config.yaml
num_hidden_layers: 8
hidden_size: 192
n_experts: 256
experts_per_token: 8
d_expert: 32
d_shared_expert: 64
hidden_act: "swiglu"
moe_layers: [2, 3, 4, 5, 6, 7]
router_score: "sigmoid"
normalize_top_k: true
routed_scale: 1.0
balance_loss: 0.000818
balance_bias: true
shared_expert_gate: true
init_std_router: 0.03
lr_router: 0.000366
vocab_size: 24972
norm: "rmsnorm"
norm_eps: 1e-05
tie_word_embeddings: false
optimizer: "soap_variant"
learning_rate: 0.00477
beta1: 0.95
beta2: 0.99
max_grad_norm: 2.0
batch_tokens: [131072, 262144, 393216]
max_seq_len: 512
train_tokens: 724100000
max_steps: 2925
dataset: "wikipedia_en"
Below are experts of layer 5 (counted from 0) of a mixture-of-experts language model. Rows are named router (the router's row for the expert), gate (a neuron's input weights, with its number), up (a neuron's input weights, with its number), down (a neuron's output weights, with its number) and show model dimensions 0-191. Each number is 200 + 20 x the weight over its row's rms, rounded and kept within 0 to 999.
After each expert's rows: "mostly gets" lists some tokens that are sent to it at least half of the time. This comes from a sample of Wikipedia text that the model never trained on.

# expert 89
router,167,205,215,183,228,218,204,219,255,203,197,176,204,178,205,206,167,201,191,215,199,209,197,206,207,219,159,234,177,218,194,214,192,177,223,193,173,198,191,207,157,227,184,219,206,174,207,207,171,213,205,189,190,217,217,180,193,154,184,199,187,190,221,174,251,199,232,188,210,182,197,200,205,204,188,219,210,185,218,193,216,189,232,157,226,196,194,194,229,205,231,205,170,186,194,215,165,187,165,214,184,187,177,194,221,217,200,174,198,168,220,242,221,238,228,206,220,179,200,213,215,183,203,180,205,176,211,182,236,207,205,202,232,163,226,213,212,188,175,213,193,225,216,215,225,202,233,226,197,166,167,209,199,212,216,171,213,242,180,228,208,202,205,216,220,209,211,186,186,222,222,202,203,219,191,184,172,172,216,190,223,215,203,223,219,206,187,207,203,157,204,182
gate0,190,200,213,195,231,167,189,215,205,235,186,174,241,196,197,251,173,181,183,237,200,210,193,207,194,211,168,182,222,192,216,233,152,209,216,194,155,197,230,208,199,214,211,202,173,180,182,227,152,202,200,175,177,213,190,218,220,197,215,204,177,220,202,197,224,216,203,191,191,200,227,167,213,200,181,202,202,209,213,155,155,207,212,195,174,155,209,180,166,208,183,209,212,212,183,186,201,232,185,232,193,224,178,214,198,204,188,179,214,218,185,202,218,221,212,211,205,202,175,218,229,179,209,197,192,204,184,215,204,201,242,186,224,205,204,213,220,210,188,222,197,175,209,199,204,215,190,206,238,177,186,223,221,221,225,203,174,210,196,220,195,219,189,180,144,198,236,196,222,217,218,224,213,190,212,219,177,154,193,202,184,198,161,210,176,179,197,220,231,193,208,203
up0,189,187,193,202,219,158,213,209,208,231,201,184,210,213,198,227,172,198,189,210,201,215,210,207,184,200,180,185,228,181,224,237,187,188,223,206,153,221,223,185,210,200,221,213,190,176,196,229,163,199,238,213,152,205,186,219,224,205,214,204,183,203,230,209,185,194,199,183,219,180,215,171,211,190,192,179,202,230,207,139,146,207,205,206,211,210,220,198,179,194,171,227,192,196,194,192,203,241,180,211,179,239,191,190,212,198,176,173,227,209,187,225,221,213,209,230,203,217,209,196,226,217,205,197,209,214,182,183,208,184,247,184,205,204,186,185,234,233,194,210,197,188,199,213,223,234,191,166,202,175,180,195,199,238,191,212,187,212,190,233,197,229,167,169,187,191,201,198,245,213,191,221,197,192,221,195,190,175,216,224,192,204,155,183,186,197,208,228,247,214,190,217
down0,178,212,169,220,197,224,205,195,187,221,161,183,186,267,192,183,210,200,208,195,211,217,186,199,207,169,206,221,190,195,181,214,200,216,190,192,216,204,171,207,194,185,186,218,203,204,191,188,196,190,194,184,213,210,208,204,206,207,188,186,228,222,228,224,216,170,190,197,179,184,232,171,168,183,163,248,174,207,194,201,193,227,200,236,195,203,215,167,204,199,185,185,234,204,199,188,228,228,210,238,161,234,165,190,198,218,207,158,205,208,212,191,221,191,186,196,193,214,197,220,178,217,171,211,234,190,186,180,219,202,222,196,208,197,149,217,189,162,208,197,190,234,204,237,220,181,199,175,203,209,194,188,179,220,224,203,204,169,217,200,182,187,220,195,227,206,204,209,197,214,214,188,206,184,183,190,208,199,186,240,196,221,192,171,179,181,253,177,219,166,170,151
mostly gets: " ITA", " ENG", " AUS", " FRA", " –;", " GER"

# expert 237
router,168,202,193,192,199,209,220,199,232,181,166,213,176,190,203,193,135,206,188,228,228,211,191,177,237,185,190,198,210,184,220,199,171,196,207,195,189,218,163,200,177,214,195,218,203,219,166,208,171,196,213,209,195,194,178,196,187,175,182,210,225,176,223,221,237,227,213,167,199,172,221,184,211,174,185,225,162,162,172,203,201,191,196,178,189,172,209,213,242,191,225,213,179,214,185,209,187,178,176,220,210,200,196,189,232,202,191,205,216,217,202,241,193,197,203,213,211,221,205,204,206,170,216,181,203,187,228,188,228,206,220,226,198,181,241,192,209,211,232,170,233,200,229,231,171,204,177,204,175,183,195,188,205,157,204,179,217,204,193,232,174,207,201,219,220,184,181,163,217,210,215,230,214,189,171,198,172,169,205,192,193,199,220,216,201,166,201,227,172,184,166,204
gate0,194,207,206,188,218,155,214,176,196,219,185,189,208,204,174,220,207,164,202,177,238,173,196,204,211,193,200,202,152,218,207,178,200,191,196,192,181,231,207,192,201,204,194,177,196,194,215,224,210,213,228,223,163,201,191,177,219,182,200,214,214,192,217,253,175,229,205,184,196,203,186,191,188,207,195,183,163,179,176,205,190,221,169,175,165,160,170,211,225,187,181,216,199,216,187,203,186,198,172,210,196,179,165,220,213,201,185,219,192,176,194,213,163,198,186,210,222,217,176,187,195,166,205,201,211,207,203,163,205,237,133,208,180,189,216,218,224,181,219,195,179,198,187,227,191,204,166,215,154,197,229,180,212,193,191,174,235,255,196,227,202,190,183,202,215,189,213,176,222,232,188,188,213,202,215,201,217,187,219,178,203,206,175,181,198,182,158,188,178,192,177,200
up0,211,177,187,211,212,183,204,196,196,214,201,206,228,201,181,218,197,180,212,202,237,217,245,212,203,198,163,190,204,187,202,195,192,197,178,209,162,219,214,203,200,194,219,174,242,212,209,237,195,218,211,185,185,176,237,199,210,166,187,247,205,190,204,218,214,218,241,206,200,179,182,178,215,194,197,184,192,192,197,211,187,177,172,228,219,193,190,203,205,187,177,180,194,247,192,217,198,193,179,180,195,192,180,216,214,227,169,221,206,217,191,233,215,202,170,204,188,200,205,190,206,184,219,230,221,215,174,163,183,251,214,219,206,162,253,210,172,192,204,202,191,179,192,173,197,189,192,192,186,227,224,185,189,231,218,193,213,223,193,227,201,203,182,176,157,178,206,175,211,257,202,194,205,209,247,197,220,197,259,199,194,241,191,190,192,188,196,214,207,221,190,187
down0,218,218,213,192,219,211,191,243,200,206,174,208,213,220,207,190,196,226,169,209,213,202,191,212,204,204,191,212,172,205,210,161,191,209,233,210,216,187,195,182,239,249,169,215,218,175,203,206,215,183,171,190,197,211,206,222,207,198,192,185,205,203,176,218,210,207,203,192,171,205,192,213,200,200,169,167,183,229,173,196,200,201,170,223,212,214,200,182,184,186,204,188,189,234,223,202,231,180,183,222,196,182,183,228,198,217,197,196,235,207,169,202,202,186,207,192,232,183,191,161,186,217,174,176,202,171,199,213,213,195,221,162,219,197,179,198,184,238,214,199,184,155,201,205,175,205,228,195,212,229,244,225,219,230,189,183,197,188,179,200,204,172,178,218,217,225,223,204,162,187,178,204,197,223,171,199,203,182,180,226,188,233,221,159,175,237,164,204,197,196,254,156
mostly gets: "',", "-", " Viscount"

# expert 159
router,189,195,219,177,188,205,210,192,230,198,198,206,229,174,221,175,184,192,239,212,182,183,197,219,207,218,213,199,181,209,229,174,174,196,194,163,185,209,198,184,177,208,186,191,217,225,161,211,163,243,188,204,184,213,218,189,234,195,175,201,184,201,223,219,198,175,183,195,246,199,177,202,245,198,179,207,194,215,262,198,202,223,248,193,190,215,192,220,217,205,199,216,188,202,227,252,195,210,202,215,221,187,234,197,228,191,221,177,213,204,194,176,214,216,183,219,227,232,221,208,205,181,201,164,170,186,209,173,196,178,240,196,198,219,216,187,209,236,191,190,209,204,191,208,179,156,163,217,180,195,185,208,207,201,168,167,207,197,206,217,199,215,189,203,207,199,180,186,226,232,193,185,204,201,204,161,167,202,219,207,171,208,223,188,224,191,170,190,164,178,183,206
gate0,211,198,251,249,206,174,217,221,222,222,189,204,210,165,196,184,186,189,222,168,196,197,201,213,203,207,207,204,173,205,214,199,190,182,183,226,205,182,196,216,175,210,213,204,183,213,173,224,189,208,219,227,196,213,177,190,245,176,190,190,183,208,207,227,204,181,212,189,213,218,217,171,209,221,240,181,190,199,217,195,169,235,199,169,186,213,174,207,184,203,179,219,206,163,204,238,211,234,224,200,172,203,223,191,210,173,204,214,184,206,183,210,209,177,171,206,222,202,189,205,175,194,224,182,196,214,247,178,199,189,217,215,199,205,148,194,186,223,189,215,219,212,237,166,182,183,198,203,213,136,183,197,174,173,175,190,188,225,178,153,240,210,204,189,187,182,183,234,183,210,211,206,173,230,197,178,181,203,189,206,177,211,209,206,203,172,210,237,184,194,194,181
up0,207,237,208,219,160,206,194,180,199,217,200,216,165,210,201,200,216,180,210,173,187,200,194,198,185,217,186,204,229,193,202,210,183,208,188,170,190,192,204,196,172,166,219,192,176,207,219,201,216,146,168,173,194,157,222,202,174,208,224,208,207,222,222,235,208,201,204,196,205,225,190,195,195,197,160,201,195,169,218,209,202,220,200,183,215,208,208,217,207,223,158,193,206,189,202,207,181,188,224,216,194,200,193,166,250,210,247,196,176,187,209,207,199,151,254,207,171,228,217,226,208,192,192,217,190,192,226,200,176,230,179,191,177,208,194,222,225,175,187,174,185,198,195,224,212,221,200,256,204,197,195,222,230,208,204,169,183,226,207,195,188,218,207,219,213,193,209,235,205,164,213,224,221,197,204,231,203,156,225,179,183,185,186,174,222,220,221,204,177,191,169,212
down0,198,151,184,194,210,223,214,206,147,198,187,186,188,175,210,210,208,182,195,181,208,206,189,194,218,181,206,193,178,160,228,156,173,194,243,220,191,182,209,196,211,195,195,173,222,187,151,218,236,262,227,229,218,210,184,200,224,180,206,225,187,192,196,188,210,233,204,188,223,179,201,196,187,185,211,206,212,218,212,208,197,197,228,204,241,228,187,189,205,208,224,196,190,192,222,211,228,196,219,214,214,191,170,215,191,209,178,227,185,201,207,213,231,173,212,182,204,218,228,187,170,183,184,182,192,163,208,190,206,208,230,210,197,219,180,165,162,190,251,182,183,198,211,194,211,213,211,182,221,167,182,214,215,182,217,197,193,197,198,194,198,184,224,212,202,211,179,164,175,223,202,229,197,185,215,210,168,186,208,212,195,210,175,173,182,216,212,223,178,174,242,168
mostly gets: " century", "8", "5", "9", "7", "6"

# expert 95
router,165,188,209,197,194,199,201,212,215,205,180,210,200,176,215,194,183,206,205,194,161,185,208,202,200,220,184,221,195,204,213,152,166,208,190,158,197,192,201,191,170,232,193,199,173,213,192,184,180,204,209,211,192,206,212,221,211,190,201,185,197,181,264,225,218,162,215,188,234,220,197,201,222,201,198,214,198,218,191,175,217,199,224,210,204,216,168,198,217,197,207,233,191,191,192,237,193,195,179,216,199,222,196,194,224,218,173,198,196,163,179,233,193,215,202,221,214,261,225,186,177,167,229,186,190,168,211,214,172,212,240,206,209,185,206,191,204,191,227,202,215,234,197,211,182,182,179,210,186,181,208,235,212,194,151,179,183,214,203,186,203,244,198,203,203,207,170,204,186,186,191,216,172,200,224,217,189,166,224,201,175,235,237,163,204,161,161,188,178,188,190,178
gate0,190,230,206,223,167,175,208,199,164,198,246,201,216,175,203,196,199,201,210,200,155,192,236,175,194,183,168,225,193,215,200,232,168,185,194,178,208,227,167,187,189,199,188,214,223,201,194,216,207,206,204,189,178,192,166,191,167,219,213,243,175,195,190,218,196,170,229,168,237,216,204,176,221,177,213,185,205,232,207,207,222,203,218,207,200,230,213,220,217,200,209,174,142,208,183,230,243,238,188,201,181,195,240,175,186,193,196,220,198,170,185,195,193,164,215,227,210,209,229,188,186,177,190,157,190,209,203,185,201,222,197,215,192,218,182,166,189,212,185,238,189,243,193,192,147,214,180,190,174,218,211,211,213,203,186,186,205,196,213,214,235,196,191,203,209,194,190,220,200,177,198,215,193,211,205,180,154,192,183,193,199,203,195,179,208,198,203,228,172,197,199,206
up0,232,168,187,211,214,203,188,225,239,207,177,226,211,247,236,229,221,210,188,198,213,197,192,211,201,202,206,222,210,174,247,205,213,227,210,174,209,195,204,199,195,212,168,223,204,238,191,224,178,205,185,170,213,195,218,205,223,215,186,196,217,202,206,221,204,186,175,230,164,188,184,182,200,213,198,198,246,176,224,183,149,176,207,148,209,216,190,213,171,229,180,202,215,197,179,181,209,202,195,209,204,176,180,214,210,241,201,214,203,203,209,182,213,198,231,163,211,193,183,203,212,207,210,236,228,212,206,180,213,213,186,198,200,188,205,226,232,220,199,158,237,206,227,188,205,167,194,225,210,159,191,171,212,239,209,199,207,192,205,221,202,201,223,178,193,202,222,182,205,233,199,215,188,188,183,207,196,224,225,209,195,204,229,260,212,212,230,215,201,201,206,221
down0,170,179,201,199,197,201,184,171,208,197,165,188,214,164,172,196,217,158,215,210,174,228,181,190,223,204,200,219,213,198,198,191,203,159,188,195,214,201,223,207,203,205,215,194,210,205,245,201,204,187,188,218,248,194,153,189,207,208,239,190,151,168,185,214,227,204,209,198,202,234,244,250,188,208,217,227,188,175,202,221,189,233,236,178,228,184,202,208,215,185,213,192,210,230,191,224,217,210,230,194,203,180,203,202,168,191,193,219,209,208,228,217,181,188,178,203,193,204,181,221,221,207,174,161,173,181,208,178,217,210,203,217,212,221,181,172,201,206,188,219,159,222,198,193,194,205,180,162,196,182,199,202,166,212,192,200,201,191,193,207,212,166,201,205,166,199,209,159,191,223,203,201,241,179,208,209,219,170,216,201,192,175,181,204,192,182,158,220,238,182,206,205
mostly gets: " fourth", " seventh", " sixth", "th", " Fifth", " fifth"

# expert 221
router,203,190,217,189,180,197,213,181,234,196,201,189,198,166,210,183,192,188,195,207,223,184,211,222,242,179,196,219,186,204,197,167,194,185,195,157,199,223,193,220,137,217,201,199,218,205,213,200,183,250,206,219,168,221,174,183,237,218,157,188,188,183,216,204,186,167,201,165,222,202,192,220,229,208,190,227,184,171,221,190,173,206,228,168,193,238,204,185,191,199,190,225,201,198,195,237,205,175,188,223,231,176,178,187,199,199,222,201,223,181,169,184,176,207,211,190,217,234,193,222,186,179,207,195,170,200,188,190,173,190,258,192,202,201,204,201,190,217,237,218,221,226,196,204,180,184,187,205,201,206,192,195,212,188,165,173,208,185,202,186,213,215,165,209,184,195,226,199,188,214,208,244,212,211,200,209,161,173,193,219,199,222,224,213,202,196,143,193,192,199,219,176
gate0,168,263,204,217,172,212,256,149,197,207,204,211,228,194,190,186,210,203,193,185,224,188,227,218,231,216,173,212,217,181,209,186,234,183,218,229,192,208,199,217,189,182,210,209,269,205,192,215,218,213,174,214,195,228,233,192,210,202,228,193,197,227,182,213,210,215,176,170,222,185,174,194,187,190,177,185,180,189,202,198,210,205,179,223,205,208,148,197,207,171,190,215,233,189,202,196,195,177,212,227,179,194,229,186,221,200,228,225,224,205,203,170,182,226,193,222,215,195,201,173,192,141,199,189,208,209,218,201,201,171,192,201,200,196,176,215,227,200,209,214,205,224,195,219,192,188,187,234,197,177,206,229,215,222,181,176,224,219,200,181,220,214,217,183,164,200,210,188,204,224,192,211,190,201,209,179,204,211,207,200,196,223,160,246,187,194,205,219,204,180,224,176
up0,188,214,167,220,224,187,221,170,193,203,174,219,206,198,182,175,210,204,181,197,252,210,219,219,219,184,219,221,216,205,222,178,188,179,162,236,195,199,185,213,165,214,216,203,251,212,210,235,228,207,156,176,189,223,203,194,190,199,206,201,192,197,173,239,169,186,216,175,176,193,191,192,181,190,195,174,198,187,195,178,195,166,225,206,214,236,161,213,196,184,179,245,206,197,170,199,182,186,189,217,218,216,193,221,212,215,201,181,209,180,200,197,180,197,214,187,209,211,205,153,209,206,197,236,208,186,204,218,217,175,205,203,203,198,206,191,191,187,207,201,218,231,194,220,179,206,170,221,200,212,234,234,212,183,189,206,202,190,195,193,200,191,245,204,197,200,241,187,214,191,193,221,214,183,228,244,165,194,200,253,219,202,193,221,164,163,236,176,204,215,194,173
down0,213,178,184,181,201,221,192,184,220,192,190,177,169,209,210,260,189,213,193,195,207,203,220,217,182,256,182,202,193,199,172,207,166,214,200,152,199,199,213,202,199,182,192,220,195,177,186,200,197,193,214,223,184,212,178,199,194,180,211,225,176,210,182,184,239,187,162,258,198,238,200,238,221,199,236,184,230,175,238,215,213,216,191,181,196,193,182,197,203,214,183,194,191,190,209,232,182,178,194,220,171,221,189,212,219,203,191,159,218,166,231,208,200,195,204,181,195,193,170,184,174,206,222,208,212,203,216,201,199,185,207,206,204,182,198,204,192,198,235,181,144,182,202,172,187,214,207,194,195,220,214,216,204,236,212,203,192,227,200,181,234,168,250,202,151,171,195,186,198,219,184,195,201,179,186,201,190,206,185,172,188,183,224,186,214,189,244,221,201,181,194,197
mostly gets: "DST", " Meanwhile", "6", "5", "9", "4"

# expert 61
router,190,213,200,188,193,200,190,202,212,190,172,178,173,172,177,201,165,222,182,210,203,195,175,193,211,169,206,211,210,198,227,184,172,206,218,175,195,199,206,212,205,224,173,168,196,206,203,227,212,212,205,185,180,203,194,189,207,164,155,228,225,194,208,215,198,223,188,202,205,187,196,206,219,206,187,224,145,207,210,178,187,233,201,218,181,172,191,188,239,178,218,199,181,207,172,188,197,187,180,224,209,225,217,209,220,159,187,190,239,199,218,240,197,199,187,206,211,187,217,195,198,195,215,190,179,151,220,175,188,171,249,209,217,202,221,199,207,220,236,206,209,235,218,225,201,188,203,204,214,158,192,201,223,172,165,210,213,213,224,229,209,226,157,221,197,211,217,180,209,232,220,220,202,189,168,188,177,170,245,211,196,222,216,194,200,192,162,188,181,157,179,213
gate1,198,204,193,168,177,199,200,210,168,199,217,170,212,198,225,217,177,193,168,182,212,212,194,218,211,189,246,205,205,190,180,212,163,191,224,214,167,189,193,241,152,194,251,169,184,174,206,202,195,188,200,215,202,195,209,192,211,191,210,181,227,180,224,200,174,184,197,203,221,172,214,216,189,171,224,176,188,232,186,222,203,202,218,209,195,174,217,214,210,196,201,209,186,237,186,210,170,182,206,200,190,179,205,213,206,169,201,218,199,131,228,194,217,186,174,217,177,216,232,213,217,211,206,213,206,203,223,206,216,188,248,237,205,191,202,195,229,179,206,231,201,233,203,201,187,198,204,196,173,184,225,180,208,226,172,218,202,193,193,178,207,189,180,185,190,229,249,172,236,229,241,168,179,219,209,204,163,207,178,209,213,202,204,196,214,198,183,217,207,175,176,216
up1,201,229,173,192,197,199,206,180,147,192,201,193,188,155,237,182,213,158,169,166,185,205,172,209,220,172,180,221,202,184,202,196,173,193,212,163,207,184,156,211,198,185,193,196,197,203,229,217,197,198,187,212,197,194,235,181,231,193,206,154,240,179,188,179,207,184,223,198,172,216,202,211,205,207,187,190,221,169,197,219,203,237,192,215,187,195,190,204,225,197,165,185,193,205,204,214,212,187,215,230,194,189,202,220,202,164,191,207,201,217,173,196,191,200,185,170,163,203,235,230,220,171,178,207,209,187,200,213,209,201,240,202,180,174,207,210,226,171,237,213,198,209,193,175,196,224,179,193,209,227,224,206,198,172,183,188,235,209,191,199,187,221,213,224,220,184,240,203,169,209,188,152,172,225,190,173,203,209,225,223,204,187,224,187,175,210,177,181,232,199,223,182
down1,183,185,193,183,195,204,217,198,197,224,183,174,192,174,189,225,202,187,219,220,181,183,159,208,182,211,211,240,174,208,258,192,238,213,222,193,221,187,201,212,192,179,204,196,226,185,180,198,224,174,234,176,223,220,196,179,213,192,216,206,191,198,150,218,196,192,171,185,234,226,186,177,204,196,216,223,176,198,223,203,207,182,212,180,238,225,217,226,209,234,183,198,165,187,223,212,200,211,188,195,214,189,229,188,187,205,221,206,195,177,198,195,196,191,203,228,196,235,194,210,205,200,214,211,196,186,179,189,154,219,235,142,190,230,212,227,204,219,201,223,189,225,188,212,180,189,207,157,220,187,189,208,188,194,241,208,210,199,214,183,236,195,195,209,203,159,224,180,168,216,222,215,168,209,205,203,228,187,218,217,174,183,220,230,199,221,185,205,175,192,200,152
mostly gets: " Coordinates", " Succeeded", ".\n\n", " Location", " Preceded", ").\n\n"

# expert 80
router,198,224,227,214,187,223,198,203,215,195,208,190,216,188,196,173,178,178,189,237,190,227,193,206,178,188,199,197,215,214,220,177,218,183,200,170,180,200,194,236,166,232,182,213,214,183,166,196,176,204,205,198,198,187,185,166,199,186,202,233,214,165,224,197,236,199,232,182,217,187,200,209,245,191,190,206,216,179,203,204,188,202,184,166,204,174,225,174,232,199,201,211,180,214,211,198,156,225,180,244,183,231,211,214,221,206,195,191,207,202,187,221,191,222,244,215,199,180,202,233,223,179,203,184,208,168,216,177,199,200,214,155,202,182,222,192,226,186,194,181,232,195,226,177,179,176,204,208,189,191,159,208,221,190,174,197,181,227,178,235,194,249,203,206,209,198,185,190,190,208,212,213,219,200,144,169,210,173,217,208,226,225,166,190,219,178,171,201,218,191,227,184
gate0,206,220,223,199,228,206,244,217,185,186,181,182,199,226,210,179,206,201,226,168,193,222,211,176,188,159,202,198,204,219,177,208,206,178,182,185,180,228,171,241,198,179,193,212,240,192,185,197,191,213,193,183,201,179,191,210,195,200,184,201,195,213,244,205,244,193,231,196,187,186,189,223,220,212,156,208,191,228,188,215,213,203,211,172,232,213,189,176,204,159,198,183,176,197,226,190,186,208,194,204,163,229,211,246,212,232,237,181,223,214,206,215,188,237,224,211,208,182,180,179,244,194,195,191,210,163,227,214,203,220,162,174,196,215,197,223,196,218,210,195,189,170,189,187,225,203,201,208,228,237,211,211,234,188,181,187,198,202,185,209,180,196,192,205,182,208,190,191,188,168,205,210,187,168,221,192,216,174,211,217,193,224,187,209,202,200,176,259,207,173,164,199
up0,180,175,203,201,208,181,196,168,220,214,178,201,205,171,172,188,181,204,182,218,190,197,189,246,186,177,157,202,182,231,184,172,205,229,226,205,172,190,197,207,209,231,215,171,231,224,207,170,191,192,182,223,222,165,233,159,217,162,181,205,181,176,170,195,241,205,209,212,181,210,197,218,207,167,203,223,221,213,195,210,215,176,207,211,169,198,170,203,208,180,194,206,204,213,166,187,181,216,216,194,206,222,207,168,203,182,194,182,185,191,169,207,189,201,203,191,203,191,187,185,219,179,171,180,197,182,192,223,182,186,196,220,185,158,182,203,209,157,223,199,176,201,178,199,160,216,224,179,198,182,193,213,194,215,189,142,219,204,142,210,188,187,192,219,197,175,204,169,217,213,175,219,172,227,195,219,184,199,178,200,207,190,167,181,205,209,170,203,220,202,184,227
down0,245,208,180,194,192,201,212,192,218,207,200,211,198,203,211,167,198,196,189,190,194,178,233,202,177,227,225,207,217,221,230,194,215,213,225,198,217,228,172,162,205,212,213,218,237,201,203,206,206,175,205,171,170,189,227,162,210,203,171,214,210,232,215,207,188,204,210,196,193,174,214,177,199,217,215,178,206,199,231,207,213,235,201,236,202,216,200,197,181,213,224,241,200,197,192,170,211,186,220,222,221,235,205,194,196,152,183,239,195,163,190,205,177,204,213,181,206,183,225,183,200,183,178,196,190,194,182,222,196,163,178,224,206,209,229,175,210,171,231,190,223,240,203,186,208,222,229,182,208,173,185,189,226,189,228,237,229,217,214,229,200,187,229,187,197,203,199,240,224,214,155,202,182,178,206,181,232,222,178,212,175,203,238,226,191,182,170,205,211,196,228,200
mostly gets: " Nancy", " Jean", " William", " brother", " Sir", " Joseph"

# expert 154
router,161,215,212,220,212,200,187,213,222,196,185,186,194,164,176,203,184,164,187,217,208,242,210,195,211,211,183,239,195,222,232,189,196,203,189,188,176,197,185,218,185,227,179,234,200,202,200,205,170,198,198,180,223,207,206,183,190,187,212,195,177,180,217,193,217,220,214,203,215,193,200,197,198,222,186,223,209,154,185,162,191,198,205,191,231,196,198,158,232,205,200,233,178,192,207,202,197,206,172,233,183,221,197,185,211,202,233,181,247,189,185,226,170,201,219,214,208,179,187,194,212,191,216,169,192,208,198,169,206,197,230,167,219,185,203,189,218,200,228,178,228,203,220,214,205,170,180,234,183,192,148,242,221,170,196,175,229,226,185,203,183,188,211,219,199,209,197,192,176,182,232,246,229,196,158,183,174,184,238,211,177,215,193,205,205,201,170,163,230,196,208,206
gate0,205,220,175,244,195,197,213,192,209,165,218,199,219,190,188,230,220,174,199,210,215,220,225,195,176,211,180,213,185,237,219,214,229,206,177,168,194,152,163,228,166,211,183,170,199,203,199,205,171,205,222,220,187,194,221,201,176,198,233,203,163,190,224,218,193,183,200,212,222,212,189,224,203,229,189,220,190,175,196,191,209,220,206,230,174,177,210,198,232,199,220,197,189,225,221,188,204,204,221,188,200,216,200,213,151,173,205,199,208,217,205,217,144,215,199,217,184,166,172,209,184,206,195,208,190,209,198,158,186,194,237,212,173,201,221,186,170,186,193,152,253,205,228,196,208,183,170,193,211,200,188,196,227,191,227,212,224,206,159,180,197,201,216,197,204,173,219,185,193,188,203,215,194,203,181,229,200,228,210,227,189,205,217,192,202,232,183,180,207,234,185,232
up0,209,196,225,164,192,174,173,202,195,175,213,173,181,207,209,169,178,239,183,232,204,245,191,200,190,220,198,185,196,175,215,192,223,198,202,216,204,186,203,201,217,190,205,183,172,198,187,204,215,170,218,172,173,190,188,204,155,180,206,203,177,210,192,238,185,174,195,170,192,199,198,221,212,224,203,196,209,212,214,251,186,188,234,198,233,210,204,214,182,178,180,224,198,221,182,159,186,214,185,195,201,256,217,178,207,194,194,181,187,183,196,190,206,184,246,213,199,193,210,222,196,214,212,195,217,182,186,216,195,235,192,190,222,183,223,195,169,171,191,214,187,207,201,235,189,185,212,194,182,180,210,192,243,145,218,170,183,199,193,222,225,230,203,193,187,182,207,201,197,139,189,195,225,176,207,196,197,194,165,214,180,198,213,239,209,190,223,155,219,179,220,200
down0,179,203,182,182,204,180,218,202,195,201,225,190,197,241,208,207,203,200,205,188,168,187,182,151,180,200,192,226,175,189,209,215,207,194,196,251,211,213,221,199,186,226,177,198,246,199,225,200,190,210,209,194,177,169,219,181,154,199,173,183,183,198,213,210,199,162,185,183,156,217,220,204,205,228,223,193,227,181,189,222,203,212,228,208,193,220,201,202,180,210,174,197,168,192,226,220,194,223,186,218,183,208,183,207,224,205,167,208,182,218,219,192,190,178,182,174,171,207,185,205,232,207,197,199,190,237,203,223,200,224,192,199,221,203,193,177,217,201,208,180,228,159,182,182,223,200,183,191,181,178,169,219,205,212,147,193,185,210,222,216,208,201,182,195,180,220,174,206,189,231,176,199,199,200,156,188,228,183,184,220,187,207,195,232,219,212,165,202,221,277,198,198
mostly gets: " Nancy", " William", " Frank", " David", " Dan", " Steve"

# expert 209
router,209,208,243,203,189,196,204,206,210,185,196,213,205,183,204,176,152,201,208,245,181,192,198,202,234,179,179,234,190,197,233,163,199,200,199,168,208,217,168,226,210,223,200,223,217,206,164,217,184,222,203,201,223,211,226,204,171,173,195,212,190,177,216,224,223,218,189,184,243,202,180,215,226,199,163,218,164,157,208,206,215,193,198,187,210,193,193,181,210,200,215,211,145,215,202,222,162,202,183,217,203,202,199,221,198,217,215,205,208,206,184,231,191,244,208,203,233,198,191,192,217,192,239,179,193,201,215,211,197,232,205,184,178,188,256,180,218,222,194,163,227,213,219,182,209,196,174,197,210,181,211,226,218,180,193,187,210,244,190,209,197,215,183,214,206,194,194,179,215,221,207,200,203,212,178,182,203,188,224,228,221,254,177,221,190,190,197,195,192,168,166,182
gate0,204,194,209,172,193,228,216,224,202,212,199,196,195,229,170,191,187,178,195,195,167,167,208,167,182,186,188,197,185,220,209,161,182,175,205,187,187,201,217,216,186,232,183,184,226,197,189,204,151,224,200,184,205,206,170,202,178,183,169,250,175,173,215,215,201,200,208,216,232,169,211,209,214,216,213,197,224,229,194,225,199,202,216,189,199,229,222,242,196,187,210,169,150,187,223,205,176,213,187,201,170,214,220,242,200,191,179,217,183,142,194,236,201,225,194,215,235,195,204,193,198,219,228,187,248,202,225,184,206,189,215,186,216,190,223,192,192,229,177,205,250,192,185,190,210,166,174,187,177,193,202,207,216,203,222,201,201,209,192,195,221,224,175,179,194,213,214,159,208,234,227,189,179,216,206,190,182,211,223,205,227,217,193,207,199,210,219,226,185,183,194,215
up0,159,210,163,209,191,201,224,191,200,227,201,177,226,190,236,196,218,201,217,181,213,241,197,214,190,228,222,187,201,201,169,238,209,201,204,198,208,194,201,199,192,188,201,201,183,216,218,209,249,182,194,198,178,199,236,213,172,226,192,204,197,238,161,191,195,192,191,209,180,225,200,200,182,206,202,218,191,200,198,198,207,186,170,215,210,212,204,196,189,186,187,224,236,204,196,224,228,202,191,211,237,183,177,156,199,190,234,204,175,228,211,200,238,173,196,186,181,189,191,197,198,179,179,212,150,183,179,195,203,198,198,200,202,212,179,189,182,173,206,215,113,214,207,207,185,230,225,213,208,191,164,185,201,212,182,203,209,180,197,195,194,207,203,189,189,211,166,234,185,150,156,197,216,165,199,214,206,192,178,199,192,200,218,181,194,220,167,213,256,206,211,188
down0,192,194,201,171,224,188,213,166,202,209,213,207,191,182,202,171,228,187,242,191,217,200,207,182,216,198,171,169,213,171,207,216,190,207,201,188,151,183,214,193,174,152,209,185,182,214,198,182,195,217,199,242,201,190,224,217,233,205,186,196,241,197,199,202,170,217,202,209,212,247,215,222,203,177,210,203,233,202,167,163,178,193,189,194,203,229,210,200,210,158,183,211,175,185,174,187,210,163,172,175,224,188,207,174,159,203,212,216,217,201,196,186,207,208,187,192,201,191,186,222,179,206,204,200,216,212,198,167,218,242,231,199,211,179,216,192,229,211,199,201,204,178,220,214,180,192,200,184,223,220,246,182,221,194,194,208,202,223,188,200,194,227,212,199,203,225,209,199,233,220,227,206,183,218,261,190,207,218,167,215,161,192,196,206,184,194,148,192,200,205,239,186
mostly gets: ".\"\n\n", "\".\n\n", ".\"", "\".", ".\n\n", ").\n\n"